{
  "d_shared_expert": 0,
  "router_score": "softmax",
  "routed_scale": 1.0,
  "balance_bias": false,
  "num_key_value_heads": 1,
  "norm_place": "pre",
  "norm_eps": 1e-05,
  "qk_norm": false,
  "attn_scale": 0.177,
  "parallel_block": false,
  "learning_rate": 0.00311,
  "warmup_steps": 517,
  "decay_shape": "linear",
  "train_tokens": 246200000
}
Below are experts of layer 5 (counted from 0) of a mixture-of-experts language model. Rows are named router (the router's row for the expert), gate (a neuron's input weights, with its number), up (a neuron's input weights, with its number) and show model dimensions 0-127. Each number is 500 + 50 x the weight over its row's rms, rounded and kept within 0 to 999. Numbers have three digits each.
Before each expert's rows: a language model's description of what the expert responds to. This comes from a sample of Wikipedia text that the model never trained on.

# expert 10
Description: Mid-word suffix pieces. Pieces inside or near the end of common words, such as g in congregation, ation, ic, ers in officiers, ment.
router:452622452493479472532457553592584554504500579566514500569509464567552485432448601508546481472411579521470474579469520478502482408455501516534525523558552519567517464467489447555511553525541545490389491480413554477460529592495554412536549463471521533518533460534590432551505500526530518462511476485502486453573572563392455440460517469496500474517569467519544397447547632564472551502544
gate8:544545423522542508573434461488427591494481518545558579539510558566519466551536549458443501499437442528494496416572584422473520530548555539432445446466550480540481489447526483432420526638550518471480444428621538506403469536513489444522432518521580525511497486528491542542415456488439539509515478473415495490528486486343572594458483483389526469481480543473545472528520517564482518536504
up8:652498408569489452463575509509555486528511487499473534554556384518525493584525503578479485505457508430543555579468478504583447510545551488472549558560586468437515639404497498500532587520487513497502388419474460485563543575493473503419481574557487541528544483475499501531623466461508456554534498463481560474500498519491470536497553607546482532505525534460568571414478537474544472427537
gate9:514441568463506619557421439479410533457444573522489485513461556586510472497626471494388585473468474478525505441458493517487541591531593527454613466401529535494495506460544412513500518505575500537439512525511509510486453539528425508566458451556466523515459490431516487527433468389476519469501442562516546498507449519463531556494543464586521495551488451568341449463565559447523531500501
up9:495499505469498478594486539479479495579467524542534453588513577590502503442481552547433431456379489492544559449542465500374505557518524584491531491522482509544521497441479446539640526516505462499471517502457533515291507384495513532469555480495516507576525497466449493514399477525430565479459514535469550453530577536458449516523519515519548547452575466526487452430548546578528496398507
gate10:510499506519493497538500403518475547446525427408455415435563523471492453551499415518526513440424536545504541389483525419479421470499547519431519539502489549561545484514486484466595422494517506470512542467485479499519419486518483372426451504565582409533527500411545477424523505502415486465609503585501431500463449558559485451510478498466469456504501473586342567481488461481466587442457
up10:481489532601516469486577474508495500544454565494517451495514461428460511522493489580498526485505587517515444611442478433515436527429492530504573535539425546553510473498556479514516471499501492459441507505499421586465400543421474414372448488568533500559510468522652464464577517542494464427524493555408422443576457574490512586459486511469475467531475423388508495423431511467464541425467
gate11:449540533451456474510384587464499613453467517448507505518548453453631527527576492449544452495532507462573487553500506468493495531512530477544566467505492552522524495494546518419514525475438327499415521552482509492504580528465498616483525473481530428434525479425490485491447566435414492534485526538417538445570573506524399467551459534512498600502506465526530475510495430384463525460399
up11:486412521556510481531461546619572544451495556407493428510490502492578444425441445549531452489506550530459526582538477527539539459515565460514528578493512511577567503504474424457446501564441569510497437426470471452467553473453473473593468495539525490443563480490489447449535552425568535535416491555519446466537400443479432405455485537515399488473605550449601450554452448448461524435508
gate12:500534485596507558536487507507446500464583523544545473530518437441553588543517555516552503502566577444501578347500495481456476455521492463446362519508468605497519503442486487451488448572507480490408608576509511383446464577469521533446512519469553511457484443441545473466372495537469418486549554548479495517500585486403449478546468507496492489469490453497585514469571532474510581420484
up12:500473487449541490463512424525606398586499493477534501540409467469441563551532482464451474526475487403449572549531464446455470478588509516491456550457549435471517547551478560462513494438452430488492494490513572414517465530604508462465400525530494518496468477436533397443454536569427387458561476608632458498474502463393558447520492489557491491546513452501555499501553474595520478430498
gate13:525519455453445518490525523525489544516480493505476486501494561485439483350466484528521567538550466518433480469484496585511563470497511533480481443454525461440438481416490510531528493403547496583453582578508550435471390468529504551554443520574463526462522496549475566439443483456585577482445524454500654526486569518496518488460465532534545566446595366498483563532388492468569529402554
up13:479521469504470485488463497512427555509526520536586435547430540445412458439485551454579503511553510472602484569513493382538482464506454496569413590463490480477471479610593608441465445471492458523566578457501461536507512504465562397455439566555447406367469546518567495552523500476555447529500455527518585463507499497513441495377485554467526507544476440532549523540466414448492486527498
gate14:455461512459519470508605549510451533454546422448451570552565477468605481586513522516542504442508434417414451493515467450497437512454570501504447470551466501521496566555546489475596580419586447524500501498488420589548489392529481457498512525545441491496592444499545387458530471494444549560569505564418534436441469514470499504455444592553591559512511526510546520505378468488515466454474
up14:473478383488510492534501469402415479457552479431598598407505463601545490461547496422484471526512544510521403545539504449601523521465497537514499583521530477451464526498484600460490594468458444508533423493470538473469545553378438500378540517584497463412499474486562513499495477465517505484498442551560529550484506471388474514404462516490486594525497537428491448508461545566490561427540
gate15:593474540504502502555434505554529489454525553521477537464553533553490331494517535514522476514545569480578527498454493600487549518554525564585405512532409493458479530466522492479481488518422503488451453541434484493407542565595493626539549531466607480473451516514462484419438421460509590447502554531439575541521520527577559614470488539487545508596474504468451511422518535472503501550438
up15:474467605501440535516513503402428492403551533491471399403515480488460503556484427509482485445563465494505479598514460516528480574513474430459519541489523475474401450623448452483466461366514540422505538437566405531608523467430416485508479501495475455504495519494562526456504575485511552554516557510571513524532445427442533522482484506406491539534502558609513610531482467493574531472542
gate16:430562555535498464527544432523493415428471501499397450464611487510516483531444516460577539545451527515596538524480553544494517427557522516550493552527542489474574393616572573531529512614479526484559482453386497555463521480442557413479506564570543441483493478603577534520596491458462391486449428460467503502617523511488449430484477495493549488557506522492526467486548505431493538493496
up16:550443517514470509553504475531525466584492465564584443509435507489411603605465481518488441491492417486440487501518534578525570495542484614469398504479487551572471503476453489555484494590506500516593509487489411520534503540437565458515475556528458513464448334437520512560382465475479462487475550482501400485525482477582402506415556503492579538494417503488543552482399466503472465509529
gate17:522492497514468527593500569514500520554477504463456569480504515505536457496476482497512483479564485486529478462444506498566458386610504517475469490554490544548527530629541548443433575543441386537470516401486562484528508502507583382539427493506455471528450545497522472495492559519519448531586501509544529397550474466416418434416433496601555460551437594428534404497506511548417529419467
up17:594531561547486498599432462503464552493435482464456550491532513537461466551426511478553523439566485511552488491482459486424509486574592532438502514471587529520505618532519501541502540556414536461473448403562564432548461498600499440456414507514544503507557444420472501456547447496444502536422543453418402462456493489491451597413514534544540408520536602497473534561547560537445473483569
gate18:449527463459488476570537513546411514507500444440491419461416457507403476620505479469516503452558510539524446579545498399580539488596542562516413517546497550494523470598541479424495521491493561615585589461466568409463486502555557563494531458501490511439472496486406547477429521502427428535513494561485498545479483556555506537528426531550485543514511516571529472443497540612589426518469
up18:459461463515501537491579516545630475464469592455410484475455445486440445445534413399525516478480552543496485474465535429556482498466489436418437507476466501477504489434484529426426519563461567499475497493594432518579537515475497543436432473524471523508550600510483523452406502473494528472592484490517512538487452539351430467536477405546509523503602435518490467496588547502559598439425
gate19:545579559547523564514439408537518443525493453573421537547510515487503451442470552515516453521454602349541504543481501499441399432589515438570490485533501491488504458555550544518489490526560475573627453431465603478440483467515576506535561475554492427462497449495501502414528456478512507455495538469482480521490527513642468592455510481505494543592395496480492501526542437539509491392465
up19:515506487527513574466504424501561506448502470596456612573430410521546414532419452485490487533425497445445421512492520499491519461571511562444482480498477485496510439495605496534403478477541517559480481572437555463487478585546558439507563457534382542417461473488463460491512494544553504503528585551483503554558533551579419507461485455497528443527358494410468429492549553471424508461588
gate20:500435452557474439466485497516548472519528558527513530479391441545503560570567526443511480481556432496472481513548378549539471447479515558579471567507452535656548541454522522510550525479457527549492488530576560451371428522479413581446383535575463574509509536577523514470427464526466444527511457474451486500516490520496482536500523616527477484475484516410465432477447565539615443478471
up20:600577515466450459458447494436439493469426577549510451572507374562504518475513513517502433516453445353525492511593464410519492556477456394546517495526440510605565427496450502496507456487427530595522489504507512417494466451468473519483430506511408555459477451595511481502459521386540509488549510509602466534603500502429507442555563506499408498459524531526480430506510488471575509519505
gate21:516431436476499575559546413601404500389484578502439567534495473528547526450524492402472559536573503542473520501407499504481508467573499462566517435530533445476549567577490590520396502522509542517492472513567605455530553507504399500534458508465426522457517547574556480481508514507513532484458560439450573498445491467518444514558472616533506456438522538458390494511574550512467439563582
up21:518491517467490526476466555542472606517504523448511567541519460545569420483499498523517476585473468546471502489485452548528461478590507480500397416420468468506496602430452529566456497494485508510448492470542519534422544461502510485569508553540471508610492553522550477494493471598387512410442531446352479425435509501466558602462590477613419506501453581405473413514454497462493470477487
gate22:651490477553482508585517521524586530498447555520458504529532424491546478511494521530468492597504495481457584411505491453578421383482585474527453435444541553484593486492409623478432421482450511454510400453526479587529571492532546475486483563487510487437458504537428492540423495519557532476465462539503458465515553506446485476454464409490574507541476532470402432477573511559478555502427
up22:526575543485446510531564543533428578507540565581641511461517551427452508514497511524556556528482411560523497406574489492533445515473521493584604554379479440493550502472458478549482406536603407398456524443565499486444482546547486503493438489482504448575512628507515481524412522570533442533446513548477516581488475497489473404444471495501445479506540513581491535545507464491540451475526
gate23:483399581538489501600454495431560464585501547408440434530490446485571448545487606504533529571393437546489521539568435484444451463510561461460441520450508464530520516497457490508413482537492490495477495504429538543481454591486451504483513543496451465464590494446596503537571445573496471477493516556471368509455529429556559526407550423542497546495462587547466494495532581457495393465511
up23:452500487372543532463582504588516452621433491443490581459592578456492541563507494547445467519573451521492555468452509600594509537594574530467523506473558494546433541518530498508610548468498437488557525631471476554517601479504520441504532454508486505523520467561558460444405467492450511558490530576474555498523501562454434465524532444517580587464471502437577459488482520493548526456498
gate24:535565495545507513534468506539600541508491410502452459452466516624394483500528511425560578477441534493530515472464490448485510541553593536438515592468515440517520455383535437470571445557444590525475489450442500478488490456479448463485426510594535520403498447485466539481462464401534531402480493386516479473518485518448531487529532666466498482538491527486528494552498503523641538490514
up24:473575539513510411554491476469491468527559481455546447445493494590383562380528483523516502502412525544549471612475518409537495496579576470498540515516574491467552464451581515467509481521479526549448446407456480569537459501510479507496522544590477518444502511448462531502507495559675487443475477351586496450430512551495534493496580562436471532495456529575524531406482495516536493557506
gate25:513487483547523582522449504534446471560507507467512441540496539567487570420439562436514576462516545444585407475516474441511558446448482539493570515526511472550523505529565481445549525534554446517511539530540569469452453471451460525541552514551404433516532637436573540410380483499470423442526507465408469454541465515508503541434545528615555406481422516466466572496425561523488582458540
up25:445585564530508507528535458581473478451504561493576531502513497538556549465474548427479549462562583516507462498535541425645410442524467478577538449550475422635536489473565510528477538537433481548475537584583535594419420557519482460522599495536453464459544538484493455570479485604529548514494542426443531532497494521498558497506449423481500414385480501570529449486525491453468472547486
gate26:506600413573532524545512490589620409488486515519524474572461422519513531482520508471567485538530500425612552534480509424542511480442486556550478526456460577539495523397567427403589467517470559552508522532470579380475473582418474449429482533486498541417498421451511525514529548544548501484593457505493497462607471520429552527526476550520526407509493469509463520490508532416493576473480
up26:538542448525514576535540581483555514490499582502428543521568474530519510404449534455479477431551482536437460582465455551514452494541471490630426549475607485462543562470586442587471523586507554566449487443481508406515468542493488415527562544524446476505621472506520437542548506561594469578456455331533469493505517482512445501530463521447509423463462473470475560478576511503477492496520
gate27:494535491496584449507490494472574533572440458502579539373453553490460468550553508467482496462476496441512532576449496536561396508435509551531511485522531457543552461489498534494573550484445478534573523475558415522479584454633519455489526521502541406525469509503503496537535475479505485565475562470383632448425581572599437487525572481539581556474494477506508441509479506585452421404448
up27:527471474533506453519501478504504455485542458452528517405451482418466563505532473419503430513447580491542500468522542468580494464524519582580437540479423436493615513371550511419551528528480545618551578545551480547503526598488483423419453525518599405554525373469513458545484555527513470489436533517461550489517530551547540464562582465460502432428439536450554568464506511559483527484479
gate28:525556516584534597515514486483529376568545423453539479540464550561566476541551535519398563500476518529514582460487525521490470410440476507470444450496479613637450474567591532475531493478436531557496529536512495442607488508491548471497588440514485480480416450445545504531401513488436436423591499470491449443521553434498388458440469549526521592520487539476435467523496498456458486496527
up28:464417496563510535528525455544468368488515571554550455609541545520568601564559534618524472595496521500462457338439563561562532485505459496522469532447481520515435489518537497520504384513454505533445520554518462495561517509495454448489553551486460526495474525478507513410453496448537427435544496508596464459484485485537516543485585543565429555456566404555560528476541578452526478509548
gate29:478548465572524475507487556496456573486522482507589573471450447512474520528632521445577476513524540552549536508483537560585564508588467586637453528552478526552566560577489558510515559543421508536461491478515579355536478499517490521492444535559525538376438520455454486486432466449522469534435523445479567536520539508505521488571516607562464397526446552475516458533557519554476444522475
up29:500418440490501491488487499548482588515525434501457615381533427577533490481502466485449570482457521558488405532516520500541454512540538478401485395455651502568496498521471593496453590515537492467458504506539521628520591376382518528529520437480433487534546452492462496559502476475499572520557441519528516564447489488456457521552509484474500551484505570474547459485556520538503399489576
gate30:497468400571555546527518517428449573517557455499515670548506484523570547434528507479398550471505595466491568492542465519532446497526531508484543457443488439565493552470479477505554500533489590542435401454502484483467569535449522517391483521564524468584512548533450555484468398475473500544506467524469478458443541547462504628442583595525530509475581474404528482527504531382503497485469
up30:501542416505470448537563529457461538466536368457603497570528516489558501505491507462493508466536540459483659447520472523508391443579514515497467487430455515508502548464568547555533507384474531545494480497451570512531487461529563487437494494557526530450460542474565504427589455500410541608537486486566485407517593554456468469466572538530574486494521503479472576427498514463420474583600
gate31:459536488544562536537566457533515435507499460545481517525468523503527422509484475479500546434570414473464479526550500459436475406480551522517439477539462493574435512522580613506444510463490486498589536476540590470510434521590551392495551526486444445468549423437457464485368472492532473506583467607544481518446521466569408409432501386468607509530470549537592463522563555471503475492500
up31:478454430557479528500503495514534507497494463482538520607484603488533429448520529529439459494576516424395562534530450539529458482444510486422475479513498572579489531500604576455544471457502426583526458456635521507558392419604468501530538418510474547504474517463506460442430485495453525500502582476557491458451569499456453532424492383549514587526564574514532524496550572451458439467549
gate32:599465465524519463510468581505522575504562488547511485463495587471481406446543550546555485454461482471572540523532378458466473490493539542629548592537483441507570504514527485371529471522508481518443487534394438428510538643389540407467458493460490500482537430500485514489586533448526461561529396518512533566561531503541490397468476464490531485536546443465461539513515539556549544461466
up32:408574510466570521539476533511584487563551445556611530639439465465447489466544490428410547533526476496516500510474530459566442494494622481513505427466593436564456493517519536590577577478518518492509479529456561388600405498531531478584583430471489434492549502516544482547478528540554573470432505471497527446473511482532499511521539509473505519520524573518554479446561441479448442600449
gate33:573515429465555524460474522555471451442535497555468505466509584498547431470511542542443486458476572449592531522469497545466440492560637520512591485433513449539493470580539477601490508533459426500474494460427455409412499544491516448636463471466465458471459535518508431483521531486518529470465451456431568473502582519382512482524534438512587477532479571450445413583593531417497485552449
up33:494405536526503480518458445549472481522564525369512408469515416548495517515503638440509498561486516563425391453542571433404424474477535539536549491521521496514510508562577589503449589472499492517489556522453564410580488530491476412488473514500408480490546418445502462444476505453479460441429463539503383468544558411511484465507547520600560466466518455532516405475533515547483494507528
gate34:470535414430476499426441489481500420584496517448514516567512482622466527401453548454403573510607505466582496535502464514504485468525441556546596524511552522480493531527460517452425467492500452530418512498544538481445492567501480455526533496472500513450541495491479535593544539540448466457487498418468463548432650452456511569576511466510562592502579524554583462463617500496590497543437
up34:484480461459484487526519568505503398550500426549496539553489541514402492383449534449500549504507499505467488541504511497481502467548510545601526453496497392466503542514537488486475469494512412537488515467448531507479470640481517512511547592484476483467564440568461484451511545593454483613395579497500565498461534418513493443443501603582587547447460511456507552486459417580555345475454
gate35:537550418450576538546588424516496384524485487523518606530422414533536511427511505574448447481441575492574566502505496460500422562501480489566504480509493522478550553453504526426479478428654484463520514541488541591481492522455482462500511580540484458513562542536508415491455492547587469541528489587432498494532537523509500554435486536550490487476457494445493472515406348456521450430601
up35:516461481510439539476573544551509493474460477458526406520545510476519502421467539517483408448552407486512561410561509480460547328514524467424437475404496481504511509412529506558496498548445607512487461524472478501545569592532490545462540591541522484538496476407544549521547478650434531467505443542428469495483474516490520523430525427477530429416508452504481456450472558490497387498418
gate36:441568488419488546610504413506533545467541515499431466566513458464552632410551444507459537481609499499513500468537522528617460552515458486558500557482422521534530475493441491494439399447504547464486493568553539526437426538484512479489444396516530493464604520542491522493494525417391546453499474575474506547512400493516419455521533426449435446557487498406519464546552490480461572487444
up36:479444449427490515566367480551628415546430509512510447642528575489551523356499505465493557531556533512544536525527547433409423494565535480515467510478421531459450534489458461490421533556502467518498501542543525489468462506473560492508553508473581492516513572475432539466527545549515493478429378490479495485474500435516442413469552411486518523563548556454458465451527489604559558487463
gate37:491462542487537518599545471511411562523539590557446561423456563484549514483607526539539571508524460512474525516510521520541458503574575403558627532467529565460494549511478520430426433497458504446412514514495525635562522551486434467525467627475517504599543560490584498547513509529586470562599536472452544484449440538471487563506492623479511485492560484489517515468522527501576466506496
up37:496436529480511569500514497526567535601510494543481493526546526489471593404463515541447467473521471430473617479491446591494569563455470534450453487455554452555497559412456491542553478503472482524505412436601501451513439484497452530536532520544568552484431579515466497423440477433475560468402463511468579457465537510565406573523482397532566494503511536492553498631524504544517404400545
gate38:508507499542506480519495431519463528499541458577529450531542519489478573510575522575505442466483520587568533466492494521474504617478454399515548514508561369478478447474538424492566482453513464532520509519510503528370612566533486502539438548541557527422426552500502536502483452554600496469502434503510617512458419450546484548515539529468424470459481501618445477485606508522580436376468
up38:361500513504473432455479584445488549564425487470524464535484515516488445568492505478556508531561547562486562521496576473513563576477461460534427503517571449525501463594565530642523487441463618502440509581467479423523525546606498502531439503528509566408403570531533495529539547531545518459479507480531611470476549588476562470422476501443466460475459403491459517461497539562452478534563
gate39:456559476597496479488450462601515445534546490559478568486443493551486498446537457505467483497558552388501502466422484560511515473546519531548517531475562534546533491398492571503562470523524438569486554472512415453602478454482556588607481392530547527512483450510453522482462552522481532371413513421540535488564529496510438514559497566515524606565532493523587443502603523554527533403548
up39:546451610600535423458484520506538509606465447512617467464443562471439504462491482511558520468542504416487493556476398486469545445493501448508511548473528477588451547426509578498565550503507520538490548542536505431546534468471536590542551501563488520511553448438477573535502517489486434489521489423441545496377519501549466545536587491514558537465517562449570433537594592628438563480501
gate40:512584501450561472508443574484562468537475534490422484553487523514511605612471536441435571557508475485542495434450484581543558446459516528484410499493615395516567477463469471546615507488486494542530510475539552508436490475540539468511500563542515492443453490563491549476476369484445484451441577409443462530440443478492556471402591522487480496462492556476486431481535613448474391510508
up40:468592520497496435478434507605476510601531509502430395589471467562507506529407570470552489535532417392455408480501543481507514453462478508486528419541551412507538423463408490442504491459528473493546598459562543498499537481480527503551525554481538473463542504504472480459500475466481561446498511501526453515480548513483486380437596541523524526388541477589637465487485570462478386511543
gate41:476539523444474439547528472649447562582452527483377417516586479545460523441523563461511467469397404481469583533536458486445508506500477552568470600506487519570512493372461487481462552486518520519448526499548546433642454491487507535566589484486522454508478530478482505467480513609428464464543530444466510578500492526467453480448411491477559512564587501528478467460477514560503487464593
up41:508542559463471503535462488569481437557376495501553450590534459529578531497489483470477481477543546408480563500485514503538586430496426515492436532491573477548554446524552557419415480566495559530441653541527465426544486474505530495475508474460493484493531586572455497508470542550501448471594409389536544472565426423512429423510464472404501531452453475409458552528490524535506444442453
gate42:520504384516606507551474507577472490516527515408541434406492464595450505440481540507563525567557525468570514531482472439477493375541533514568534516469532504499494512460475521622533544617481515536548542527515408447471479532517483390394532497492543461424537458479504524478517394462541530525522521459420536486588453527466591497469504566491495493534393524511459466512471571555570456455402
up42:518598498431548554535527526459517456496529537476540475527507405516563513527538531392481510546506510539552551530518485439670514500551451501476393428515570491553550494479478485490411569426516536620628541537456451548449479512561482565447571454481546412573501575491552461492499479461445566472531462399508515548448466411481556408482518467420454528492483474463473425530528490529491475480458
gate43:518619572458431446492477452533525452600452574520506552620467565468516543390512485425497521552430504419452470510496483625531446436512539476480458448485567474515509501447480513530466473556475443494493534557474463515465509545526567494603513529480402489536474516540561467460466504505561534499489397542544492553482543503497558475414587484567536444521554466517432412513506490411446657513470
up43:377474503478523515489418445526481552406529488479478441451558500529461537471533522515540596483610430537479546450566442543521527489469486491524553568478565541387500521443551483526545393549498534526479519470491501513468404454408508522572491502514448499517499496455455511433562555549488422428497522505484412549433432431516459451549488479506490436577545432386337542481478542525490467538420
gate44:591487445594466471508444456548538540465491510510586464523516538494590423494492555494494499470504496545547508443528468534570472541527601427428396546482514426571469499427498436378469539527436578510518479547504634534485451523514443419428546543462515491482555473496465530455480452598498580503612459475519485524420427554448436539477398489476550527489525536549416472468569556489530551505449
up44:550499502515465529439519414462528479519433465403505446584469445486532487520499476471483447533497549421444443478526545480492502476483534420416453480471535543544521495429615520350414479525448572472471659527557534470592453518508547425511558530501467519532569435466414526560505547536510575486595469438543483493478533516499359462479512512418508535539491499496556590472496540530556564522465
gate45:490455510480578590489557447505497510459426522492431617531548511508516435436525612518474562472400533545594505531479525543482485496557609388516529438561545455503495523454574480542512578496519440606540453500572578508497510578575513561483605544491497546563563564538537516540464418462490533498604467439476528487481489484494412538440481532537461532508560550512515418519613499432501502497481
up45:555517454509506519443437444507500521467497564519472464615536500436463488499536514430520494584502529517571492459535485534503450581433504413485405458549507480563397497461613444503558544439549568551505454604460529497455549493457502496531540501502465491452461528436453516535443431522438533402565427576476496483482497418406438435456559413553541515457477505524470361547440388483510466465449
gate46:498559469597592519571566494499564595512530486515465513574543482486554567528486453634404534549491462500529569476472446471497499503400524529509409576487509506556589469526468407469528525517518462464434418395442502545488546501495516456553466532524472470522407373514518455493501533459527430472519548491475597596383419460480535546558550487548509483480507524527505411506574534554451514458505
up46:511579524482446478440570475469553540499499383477500509455527519498440572456475465505455512424446473567467502571488554554584520461442428555549573487539491500498618481536525525442503446478451544499471545445505475469553515460588467475563432507576496514480462528525490593499470519490610570512541509458599516522416488348575528385524510544485506470417486536461499517453404495585407419491489
gate47:497573436547414589527559439494538491503447456521483467520485521472574515503446571476484468533458523449487508492550517451528471448482554420497540460431491522572539498528545595468382464423520462542501563469468518535441456531427581323567570497537533522472403481469516485549471463549495546466507498494491470566495520465530456546491447625450521513577557456473524456622474542492514614462403
up47:574492502434449513473556524495578514563493629464514517600431493441527566525434604512443524477508423494438456490530535535595504444466510433485518493364469475575510462561446560474410502525473438514540541559526499521531492567430546446493471482540403558464483463529528481578506480522443489612598462480563521526509451480461446526463529513509449513406481508501516508589532515426467465520353
gate48:440421508472544550510516538480482533439596503579486494468542413553448453418516467469457540558439455450534433496524421463565550445513495490470502527463570535560545503474478529550417394522550375488502508454518519573478493530419497411523511524511436466527538414592451578476482480519617473453492511379532555486518485498491415503491420478478527494478476495506496414529607589527592493396476
up48:452521519552556461507540507477591482506532413467543445470531498510468410512571436503447539479569525455452490514584467432582430475481518463529409429554571605494531505433537543402475431437493427494549509479448434630579461496403568502472522507533486487507474504495579550503513504514536471510504455395535567530458476490446443466479432430485546549560499406425500478495522448511533378575435
gate49:473558449556570511516532455513369557443473505552524493623564488508516495396487443577457469549599540509500509456468354504418569542486434425510483552513482488506485544425481431477527485481547523459454488519497476503442602532471398501444447573551516586507603480475504547511449496520565488478547502483482571482485502477543515521508495593530509508502402546429481568529391520598513514413523
up49:567490466514473409478485457486476454528496496533515532488482525458505512456494598466468437512436444483509479529520462517473453512518588538484516504487480439586399495470450460524553551575420529480552429546545466474462469491499584461574514537481561454479532538463460439565514399531524472509527486518490455505504452519593427571334491434554522535553452611519507497596422421403362434514420
gate50:559487461532518502689517413497500544462572515486511524438495536500533538457545551401549451486473459530523479558528475465492426507447431476600545554575499494548456481499423502463573489566363386535543429544523548427629469538505455531427528502432501500515499479438480541517501512396615445601508488518461507552510523529511500414507464576529445467497514550480541491480453490496442473509489
up50:511508528524501561432579514403489554415567523468451546521504536489528505509510471562447495512407544539449510457480542521494514548471429459495515523545495510475548488527491401571535465514450430486394459504453579479666602487434404526476458432488527505483506575414557514440474509572582553557437472398534514453564523600488411528534556505447523409400491497487468455520461439490533492456521
gate51:439546533521529580544569526378522460522521518448488519506532468569620514512563458453430625502587502477499570577556522529564560494469509429443519557527527498550431503525538496558485433505566501477412484478638478534502536538523457464475545474488531502548564485512526400591461477510417491504639564448591551519452517534479476500474469427492505560592435498538512516555568473549483462445534
up51:566562482435474515564609589564538462466417466516591502515502471522591556420586511535536555523563563477477520456481577518453580498554569551475502493504476489459536503404526433475450518566517405509486493540516511537393481435517491533484485508441521502555504535499498544574539516456479494504533538509497531432600443500458518423578466445465471384506429600383478385538532467512448437543529
gate52:591482444446493480558495406386438492520526517481432479528497482602500556443550427585517558513566510461521552446549459476479472498546538407520495551440448511456500424532528418427540509585498495557521476452456575536495538497392514509480494573566525490506467503490502484450542520424593578485467467510485506634476424515508473412531510434434484515476511413603595405453508450521528583523497
up52:602433436479484419539565477423468509450528456484536488493476533463437576489467479600485469437589497506497545422637413443459521468594520426576432543461467426483443490512508443464550575486532488450543486499507621436412461472489447449477471537518506474558470418491490527403497517472398482523462558507531529459466517470523417551525522486503497540496462456586550552485443401590529552471515
gate53:450508546413604465508429534583525503523474489513529417484483564483458470451477531477574523565470482524479487531472411496500496413488552484526530417533508488385428599566515549503608469535487462454482525495489508537495565572470552515436474539490543440468509475560549560405514457484479456449593476527450572393534478489430534465450523535460553445424478502466520358512471488550559454508349
up53:471497514499540481465486602544585537456443533420463463507419495519543391515465519510513617579521526457395492552448496477503570484445592484483529484514543539433477533427563463517492454522555519473375504535576611507614455500493483499496569531563498529505582504545567531470584478457415563515623495509543510461487548580411601484488467572498516503447575501489506501545433471532555473493475
gate54:505556496527614458547437479505479563518539525514516483543479520405446551532457489512569470531390501469550531595482430535527442489532604488532523564492412465453537521536489457378593495513535494459456570567470538532517468538492483385588430556465474535393503435416485537512569526611516439559567483515483508465497457429540498401502508551386510420519560487489425537492489531530547531472505
up54:520467448504574467511509501609466438530551491617476417454493447433506450458431509572525507529421510557508471552482539478451485423510557555494578356564506452486438430466533487441563491443563554474513486534463500481482446517445440425507570497507378448565571381517568447587507489573528510534443522516471491530413474480557433498428519449470510469501540551466458544447545548529487492397475
gate55:505468446496614499550491507550593477512468562529450446417462558566484442448449518545583456493502403423500502471433488451390432384481594495479461590495483352523511491494550457519543521527552468500543480581452483482450504533583461459489469506455461470505441404519459500482486482484520478428523534557495497507558539458464548506388570485497572510581544595563489495499562573554459477430455
up55:443576502489544495507469474445634569481499533499487445448427478544480425456467442552534409487530537480463567485465457490466498423448545460485367488522428483559473469477504555493504424530516522452523529482480508495475412466562555442448460497490522472461511419553458508481380483573527547417590531498600439422617566490396455447476489495617464525551510490496486516494492521526486620428495
gate56:528465547504503452590443463471499607512483397460454428425521441524450588602540519564485465467407478556537530469594492487532503551509464437495432448555473459515488505465431518364506498556466469507494446520507484498395606478480487505464546516517563544512465610475473489447450482478468569518526394537475530532484437388458411480508477481470454517513418547572504521460456460571589472444430
up56:417420461466418468546538546506446569487406518478433450516513491516483486548508396594516501490528472540485532528588522420485557438554472424462568557537421567509525509546492525492484421491459535579508468459529478543531592422419498539384579457560515546542466549557508506413506622495445510487475447526458551539478480550497491462539469466518582525479485499436457562433544454620615504527497
gate57:471548479632578539506470496557548499538536471517494465415425460466458529453459458469458469489496532424471446393531505620493462477431502442559528458554464597469519508501482485406513360509449500453471548441539534411469559549455474507575500614557585512575384474524573567452468545440463458495495524526532522549436579495495476482455455501497518534508559512523539511477456443627509528489478
up57:570489433523501484509583545510562485535488586489542497524453573508554471577479553505484529432388435469430453463476578480447494510464495420413527477530373512486508496446534549470513481554449516534509521603491415548490513589499503532493434510492540550531448528520466491494437514591548472524520622558402496481506496545436439533429558521550551602498614478474625444535464530406498436510495
gate58:517496515446510514459543483427508486422419525429519549501601457461619490585473557516515555588562522477486489458462457479515371499466536512490470571451521427542537532474477510438525455544509472530470481528510562586525423458505517440399521483543416571473537562470436448500538466437497528520516515495480571623431565520436517462538489435488418477502567545476483352426565585426465510482473
up58:468482495438591531525514513483533442557596517426507515478550506543512565446491402515535503506519595529610451516525402601437545490480490583478490482501404477503493490570465467464534532558551472422452503500518566599451452513505502444475558518479479542492567463383537513547468514523341441467482544535476434522455514446451531421442515480583529414507410500439494442478448537610497544459510
gate59:493455460575530583506519511582463531548565466544508445435397470501484465446470486512456494517352489485485530561536448515586548475508551499455456479558557514586451451563461531455504513570497451524498480489503532494455534493555483458443391463549486549549453626492494502493401502393516550587463438527522554458482464525434479508559476610476542429568603470554477481584412536553502494414477
up59:540506535484527552504450443541434461531529554479528499503471442519571421473531414599426577488504442454444585481464533447534589539477525486386359459531487534596524522471523407460428602526602559569492468498486499448435455452490478489541457460470453543487509477488532446583455581494482554460466545500525484510479540471473475566492522502390510489554492524568495512610543602570422510549475
gate60:502462424439504516612456511571541494532504485527499462443492571472429504500500503439517504537644478544494503553501383491407566526502561557594496677468464531435406472490476524512423437534559447500473528571472558539484487561453383463523518526562472495519517514571570594499493468475514433489417432513459448489524419527522520386441453465515474476576561490475507513488500530496523501558485
up60:536520498487436454597569549621489511535439460536527484523481561589463545510463530516487554442543474520499568499530450493394541467540597533477585589480480490511525455347525542500480516504596503504481501580435507512448503559445446468567513514473432557587529543510550572499571485488374504499514413510533518535600457517451437447440470394443493423514541501472482441525533542512578566491521